Experts of a small language model.
Size: 9 layers, width 320, vocabulary 23213, 79.2M parameters.
Experts: 16 experts in each of 8 layers, 816 GELU neurons an expert, 1 pick a token, a softmax router.
Training: a variant of Muon for the experts, 5762 steps.
Below are experts of layer 4 (counted from 0) of a mixture-of-experts language model. Rows are named router (the router's row for the expert), down (a neuron's output weights, with its number) and show model dimensions 80-159. Each number is 500 + 50 x the weight over its row's rms, rounded and kept within 0 to 999. Numbers have three digits each.
Before each expert's rows: a language model's description of what the expert responds to. This comes from a sample of Wikipedia text that the model never trained on.

# expert 10
Measurement and direction nouns (km, points, days, west, %) and column header cells in tables, such as Location, Grade, Ref.
router:533406533537491562486501493482446436528583499510396461432533556496438414483492521565543553540584517502470491623454587553595477508553505502510415498457438558537511472559572526458552507431448470538522423502463454490529577444485542462513604430
down0:454506498462532628530472543408505478553506512494482530534494519481432501477441522571583465530471462496501493462421555461523452393486423574563496453441465482411503415487379521519520489535524549476519496402463403500544555559505563500478536494
down1:552495501459435472484381525490496430521576560501472506520389438532530465524556466441487430515464508459495513507603493445603490504482470519415477464443429480586433480505573507489541387541437497511429547589433484556502529566495503446518450532
down2:555507616474559458516603500445540535453452495535531611406436424481532511458472526452410554397519421471575520402471490533541590448528506505491452456442451532395477507487505488460573433459407500465477471523485478556525510609484508459598507540
down3:489477469423548525503529523442491513506432530530540453452452504566578474500498516426464581571577461516534507412545554528445548406547549543520549517489547469525556514440455397451589417501541545509491466478477562506352555572459481547556454461
down4:556490512452525448571520524535484557569484481415399520478471414521517510537456530495523487427499469441536477487417510574417554502510471508521419328486516481506452488417582547641512432482501435587602497507545521541498511473440575499496507589
down5:470500472485491496509481477577476498539509501513590382596444489481401552551557434511536587527580410521561501525581603568517507497475485433400443547501479468529469533539475452568497462473497367525452438519461434514373574557576484449486453482
down6:470493487518472497547497401443404427512521409424484492484474552504564528457516579471510557505524452513500454520489440591414435560470516557536483578516498460520477454500510474482447472481542482548449512468461464506534493569431607475476407474
down7:527595494441479494482504591562566474508415438537488477598555469518487471508486479487577427540535512464477432491507448533575520527547551449500484422567552493492458489475539467505484448466498512395538546514509443539527452629677596421494473549
down8:571460545393537583656602547461523563466471511400461506570374469490520476493555479489537471594441433604486499468525484555488535495468500449481476492477515566533490528418479480399463507525587534441499429516468539494463451473473468452484465409
down9:506575514406533468510540441504462541552463552516474422496372425511545466485505448585550573550520510523478607497470585497474554481520530503567433569432498493537521510516514557450572490618463411579567478482445568415468525598488458507551407455
down10:475526486439526450496537511487540517506538566588537609499546586436482501522412466452468467498453545598490486469443484552489502484494484548568479495420502460495461502510508516493451496511517492513552484589557530525539441473596480455517540495
down11:530425545571513534488453454619501484529457540431552497458488483542533600501538550601501499580485527553549463483512449507481488439514413379508493469498473516526543505499555504454481556499417523575447531525523501403446560464523474473574550470
down12:476491397455505582584531514537548522522511519461508558544524558477472384316514474494605533494484480546375559556534479495557540531573587480440469526387506478464398577502484519435525526454555470507552469406517426478501558493535462530521465460
down13:575611501467413416528476514418487544486459532531494459480520515607515510481455575450502495563441437572581545494535515519507442499455448454541539465467497470537480555498504495529549542472490490507571528456429568486530485497488541529603483420
down14:537510505522470467443466466518409514574432520494504475476597517496517515465546570594517397407547473624437508587462534537490440524536492416535466459533497507519425542602479505486456514485439497459436419545458557552362538460393499487545516585
down15:562469471460465594394445519509518505515471532471437442594386531491630512518498431570479522428544519471500403519497522535494542517412528454478475480513489520504480566420467501467430485544465420402535514515551482442482468459520482496464515444
down16:516574528518501393497503429462392506484479463439445496620429427455524494474500480544497508626483476375421495527562474542544471430576498503535567426496567470481580453536495555527557441557623523495504461544529508546414486425545483444549510572
down17:505572587463470506508508561440390411488472392454468456470470509466432530483483519496557528509510443464395476504433484435451561492618502494554506454518483512529485531436572532463565445519500603590474453498438476540467507449528533510495435512
down18:503476455471528535460459419448549472419569551508479427499490433551540593605598532496488516488556474490596468474453543567514534458395467482480428466542519456549516577553548558501500445402425495503530528526560468548541536536492572560507434514
down19:502493517537445539432426566460497579495510500444506527481489492494471599440455609474478482498556464428573522527448527520467570495560460493523523461544438523443484490497591421526547508543494439519572519534502511442618471441526450541519493477
down20:527487446482509643410516410547511539404493493508508493452528511544416548476429470571492461533462569455407472630486509530490463594500427488513512528505487511483518574475454518526451620632479472466506488519595525484516498444477471500450505528
down21:473514586481505528596619549452449546543502527476531424472567455511525536527565515530604423456443442406597484528506556486488505477530552507577456476463490512417543561578468467541441561510463526426542520496516516479498487547481545563514493483
down22:513516560409559473450528471474557505515587471465491552448544420472536578449484512456483528565456415454455420423480532565509560495521496500462508491475580530549379598488454569503521551603460504534441480548502463484443454470527535406397468434
down23:490504411543539358524475501535457482395530523583562440476530452506505506509530571439435440526447572562491491537471414478529523467518592490567491499554537491420493469479596583495527456417493504560474479482417515523436451548524478622568501479
down24:421478582608493471460495565509500541525460574438468495535480495468511465502616347503492426520463479475523596475509536509575501540515482530582496465490537436432490565543503405447475498539523524539581459524522533527568502554486544581521493487

# expert 15
Word pieces continuing a word after its first letter or prefix, such as C-ent-re, H-on-ours, Rec-ent, prov-en.
router:512561468415597481595393473401533494500431453504459476454551480469454499480426541539451434487629468526478546530522497492422445536525514538516550509481402553574564453472502485549495460439458526486580430541514460491486546522520521558573491520
down0:479475574575460518458467470515530469456404519548523541384474582563488490491457521461472491495505440473451462538414412574505552456423609466484460468527407486425581480496485445554467503539478416538463488424502443616507501521575496396530457544
down1:570473398539590517480518513470506531448503592558452517568560548466491555571465503590548483521492479489426479455517417518459486578454510482541611516464489479481534500467418506523634555434461516499494496521537446517486363428502480488616485524
down2:539456488554481516405475530586528483485454501539573605454467575481477437503478431570490534468500537467510450527529428505411426533540511520557511575457531553547563463440398604475518618497533440531460512512484436512433499330518500466512533438
down3:528466433535462580467543551515461496586516502433474451593526462395471560455434506469575629495646467442563569435483444495448433443529532585504463510529456466474483519508490480496428504541524488531486489505569464482440503476445502527519521540
down4:432489466531472528546525542525443481526447551459456506534479484461504482491551560553520386499541605482431443511471523367497542509529392471530463448462524434415472460547517543581484421483474535579512503459551562553449550429513501502536494418
down5:414577549544549503496567403351503493472521512492505496407560537525469528461508564470492523575425620435423472477415487643502575490419544513457526450494512511442487498456589518481542499536501575496480472527524465516567585491457456427493471541
down6:495503460419584490497554551522451455546454567457551521541459568510553593509472429502498482511510581506449340494356484425514468574517486521481432542517489459455491520484465568447497476415481577531599500481439610485636515533451579471419519462
down7:535488493414546577612480494517508494470527447485433495436416522454571555516434498481473512533510471446398554539397437500547499482498448547519450533470514526543469439572406424511462557595545543484485437480513509497512495521565484506485511449
down8:505467499539611568460473466529585453531461528526475489565607488445467467546510399550422484522459483470517534528456459484507500478497490388492510562490500533532445496518437533537454553494448497538424539447638498505490548501507371487447442483
down9:432532452444460509497500496492487474377456508513506483452487522576597423523475629525504471462463546471505460490498469468572462573544503435547484472465491436478594580511487491496595474646425574546445446489493635537576479463475552458545459504
down10:462391543486470563469505533350480507441456466532507480508508462491392502545500491540526496519454383536529426485578538572498531528538577478442502476432517589453532492544481604577441555506479438538440475595431430473472496530512481494575541518
down11:509522532510537532504445418509489555517513375428490489559512429562600498601370523589501513506445561464468496583519473474460415517546527510472520449452515478530533447408413472502386528504511536423470457464478499514523421553462464470433501425
down12:456447541534554474537503477517510541479530485489382489477507572512478458513440574508477586462537502537473409539465576453503477479490492490519511471502501503500518421520495532445540498381523523419562572602555495469443486552463497590471473511
down13:421500530529511438471497490497606573602439475411511386450463480510447568476508477474422486557569489555547399485460415497474462461498464575530484512515489519480474565561485566583467496449505482441551558464388423579454458511571517537466469427
down14:413607527449568588437510548527642499459484435449535465526544420526426523561452567513602415553613620561458441463474521533463606500619489529541464473518437482494464506458477417569574550540491506433484537437445484519602537330483421377483489476
down15:421444441510573460527494466506510495431511507528557588515479491536451564520511438500541487455517525527431581545529448611511440466493434556517455544425416441494562391501479490504494528509529449397525522446467422528417492501544562559454475508
down16:548506552539452397433522479501470580446433484465551525544525502543491507359558514453521554456465465496588627556374417538467488526506461550511458513574417435490489445521529581428510620486531569499447501563550499467499472499565517538522512461
down17:536558525508471507577443467559511485499505402550473473479499521463497434462598580499525478534501509522456597528547589497392421511482532542472608467423524443490495600511529540479537528394473419475518445497489443511428536430538467480465595426
down18:540562499514567464447520441476462484434460486539506458515465556590487547455549554613476531505558477461468527463440436548473369459529524483567429478624560379447381545573516512519476567489573430440524517652591531475441462447579472582505587542
down19:548544402559617425480500456492462514517550406522473424491452504535505463486493535429534642444504560512585572558472506474556548509427500487485441401498575462455554535457513492492559420561479441575471443411551463469536579477482452368505507494
down20:477487433557428530397466513518517499537601534533570455568479522413487518485483537449472569477490521564462371513500511490490535538501437479530428419506521451496457477510499553494398517395378542495478402482550496466472541485517433463433493554
down21:491458513550449513572407598422441543543542530559514499420505400467456545501470413367533478550622503557526576545533529519525569581529490435488549533415577477479482506502490484494497480538453400555487498491583482464447508457510469372553515473
down22:472592534487548536611492429490557510538520526621475479488505475523493445543503561566486417418564473547439565549412522556546478467444506565517527502463498510572587518498537456466491488509495482543491595520455501588603550482491557441510581553
down23:524525433517455395516490597514507449492471523573449532469579601519558504393488482511553395497456501447417498440510527596511478502542461510530547496447553525539463521604576550503488428554515558532418451563493477545469466499449561519527552465
down24:412548600479510441474396506451438432511446486504497404543463495467589507436491570541571514453494547517448608481520543535547526560556575426477585465416432534450539503511528526523543490474538449541562508580469425407465603551601552477497451546

# expert 9
Endings of country, city, war and military or political institution names, such as Treaty, Bucharest, Australia, Army, Democratic Party.
router:556444437525447544444488445448534479491481454442486552422545528522421532491363453547498432471517469562476580510464564595441519592497580487467530436446561519510551521484436455568501422502575465446498474581479400517532582463643607505513550541
down0:472456588416435567418471495437468535535435448503596482510553461324594582561467425523552547518435495550504492515476517465419495523575456524515516486535384506479443511460541574358448485471487421449427453557465528573484455519552429601541521455
down1:468484513482424517497451441544440479433478569478473593418540465484430551499428418439542488489565470484408484455541575375518516428555493440486530491588484458509473509553559581496499491520503496443593474499484501583500525508581507503477441543
down2:392497471529518497528583442470536488472485445570500457555481527549579518462471491475505410534515456476567449460485488464464552476498496532493511588461533525532500490524562557541578404520532443522481663449521660573516524524460503520521570487
down3:529448557517522559440479495484466592452450521460458467503514430522480504507472464527479587413446544480425522534573526494539493489460538583493553534489437429489501538449452502496467600459452542495550519475466509493475475570529485484447467529
down4:444549414522478669508479407507475539502504461560559486485536460359491470542518607487435481489412433461447524457500577536519469485496567433507518431521504599513547555602446497478469461496506600560515506528524589525529470510482474547575473527
down5:557489467469517515541475532498458535497537486458473363556453544493553440493511450465560464503486448453431534524453417572444505537493537467486455499413566500578476528465502556515529465506468544522533485461462440461574545489505568531531499494
down6:509512544526540458454515499586485439418438517575532513471495397423546459523516547516535535479479535441588515386506509453564517523451489516511475486466488451582567553485472547482497420551454557490523432491477523451486482573506559428450529444
down7:461503516505453495565554578503404569483529561496558596495444471542522526574557541516477522487481526570524395432533571407434530514541484455480493553461656556489601453420514563477608381509523538631532589508518485504496434484494462458528532433
down8:502541624546522592501507519505489510488450493429486501549463497415457630547501505452575464511400477482428472476603470564522556440620509601516564572478515506483499599494465545530617530518469473430386477519492447497539394530488542541533488503
down9:472543483427516507525432504476459586532436480621497441590457517391476523541546551478519600475477490483482467421453490519534468517476516502449453500483410507513411469571522541502630468532487489525566459431443453558532512529508400470434486465
down10:478467512541509478407542450493433487607485520502476500523584565537518436523513482466577453502420541526540444549491585439553500415384496457472508629495500478564517486567606476555692513530494448471511574474427567461395576532503440473436492440
down11:566516497518479474533557391543516536629503519505470504505465545443587582518389552499485535493486540511516514534531530481366404450583565471514572496495448460421517476459447515538503529490429590543435556495546525479566516451459487539439573510
down12:483610499446398431464535520534414458537500526461490498450506451499460430489569496545535440419494506545524567507456510431504524396535477512470512386491452537530434517464531498519569471563471526578518463530479494556492529528519473450515546450
down13:572544492470515469490537545647593487481616493505437470526496511581555531572505563551511445461508538477498501526414458400440451567470439567425496424539449528525505545556528463460473540512465559461493509522501569588485417528475457489423477559
down14:464516474515515416579572495397490501524466484549591449475501442536440511554540441442457534555478535512467432382473466601534499459561565541440381446518501592497503529541570547635499418533431551422556495456578476491539459552442593451471503452
down15:528510502519590523469448476428380593545467479468473536541522568468465541508390565581484502560456570579566461594471514494586441444473504514381413495494478528425488496438483525429483497534483508487407465483374490422513478604493512481494412454
down16:537553500577500514463532525452474454505569452410500579470424483516574497505548572482458536543515458549473425432524547455516569416547560470467444501444523503537513505473567497542561469527409496582526417485448444437468477541508518514511390524
down17:584521535564488479509597452575479479512576517443441485568499506432442544533396550564444486520529445459494523540520491443528517448622498389567491508561505447489577553529413571558498459505493463534429449504527468394535544428482535437417529481
down18:410496484563429512427469455541485474461434459460480522411403479495482532520463495601527488560457448513463375410508465455451519443559462576513501598520500509508510528617574480610617533578548491422492470538466516622555468390439430473524528441
down19:535584456520537529515556559466477486547486524441502581441535531525462527493565504348419504556475492567541530464573465548480605524531454453460482449502480460391499582541438512503501413459559449484502423437617481494524465382455548484492558514
down20:547501472549561412422586510589437507459469484580506376505448469554518511525539505574522563425524542445463552562473470476403552529571443565525461523523503431493495532493472546497490404517506422472515409460544481519485522544502524480475556480
down21:409523507485571580531517529531524547554506500553454513486460481398485460546524550514515583430478460562569445558393474571522523466456498456587542526451515442580403457544502544541517519523442537433477537485571474516466511564511466507541557454
down22:504487502463461475527512532462423479610485510390500504531535586560448499443498480510448453538407490547452603522489503498478503490514578572597452509543515491507522596558524598541471521460520424483502594442448504471493385360616390512385471449
down23:558573559528502548576484479513510423457585573479488547423455446536460488587507449587514499569508505486564548403524500421484479576474461564537459488598446577485475506494558447556487476506492423547508611449473458493537493499476520492422530453
down24:498551504539475433555427401459476537566493496581451433441611470437490469457402488466565442521462449498545525630562475523518438549563363498518426523473551476539395496473420516535481447609539537538425533402492518540506407464497505529543534463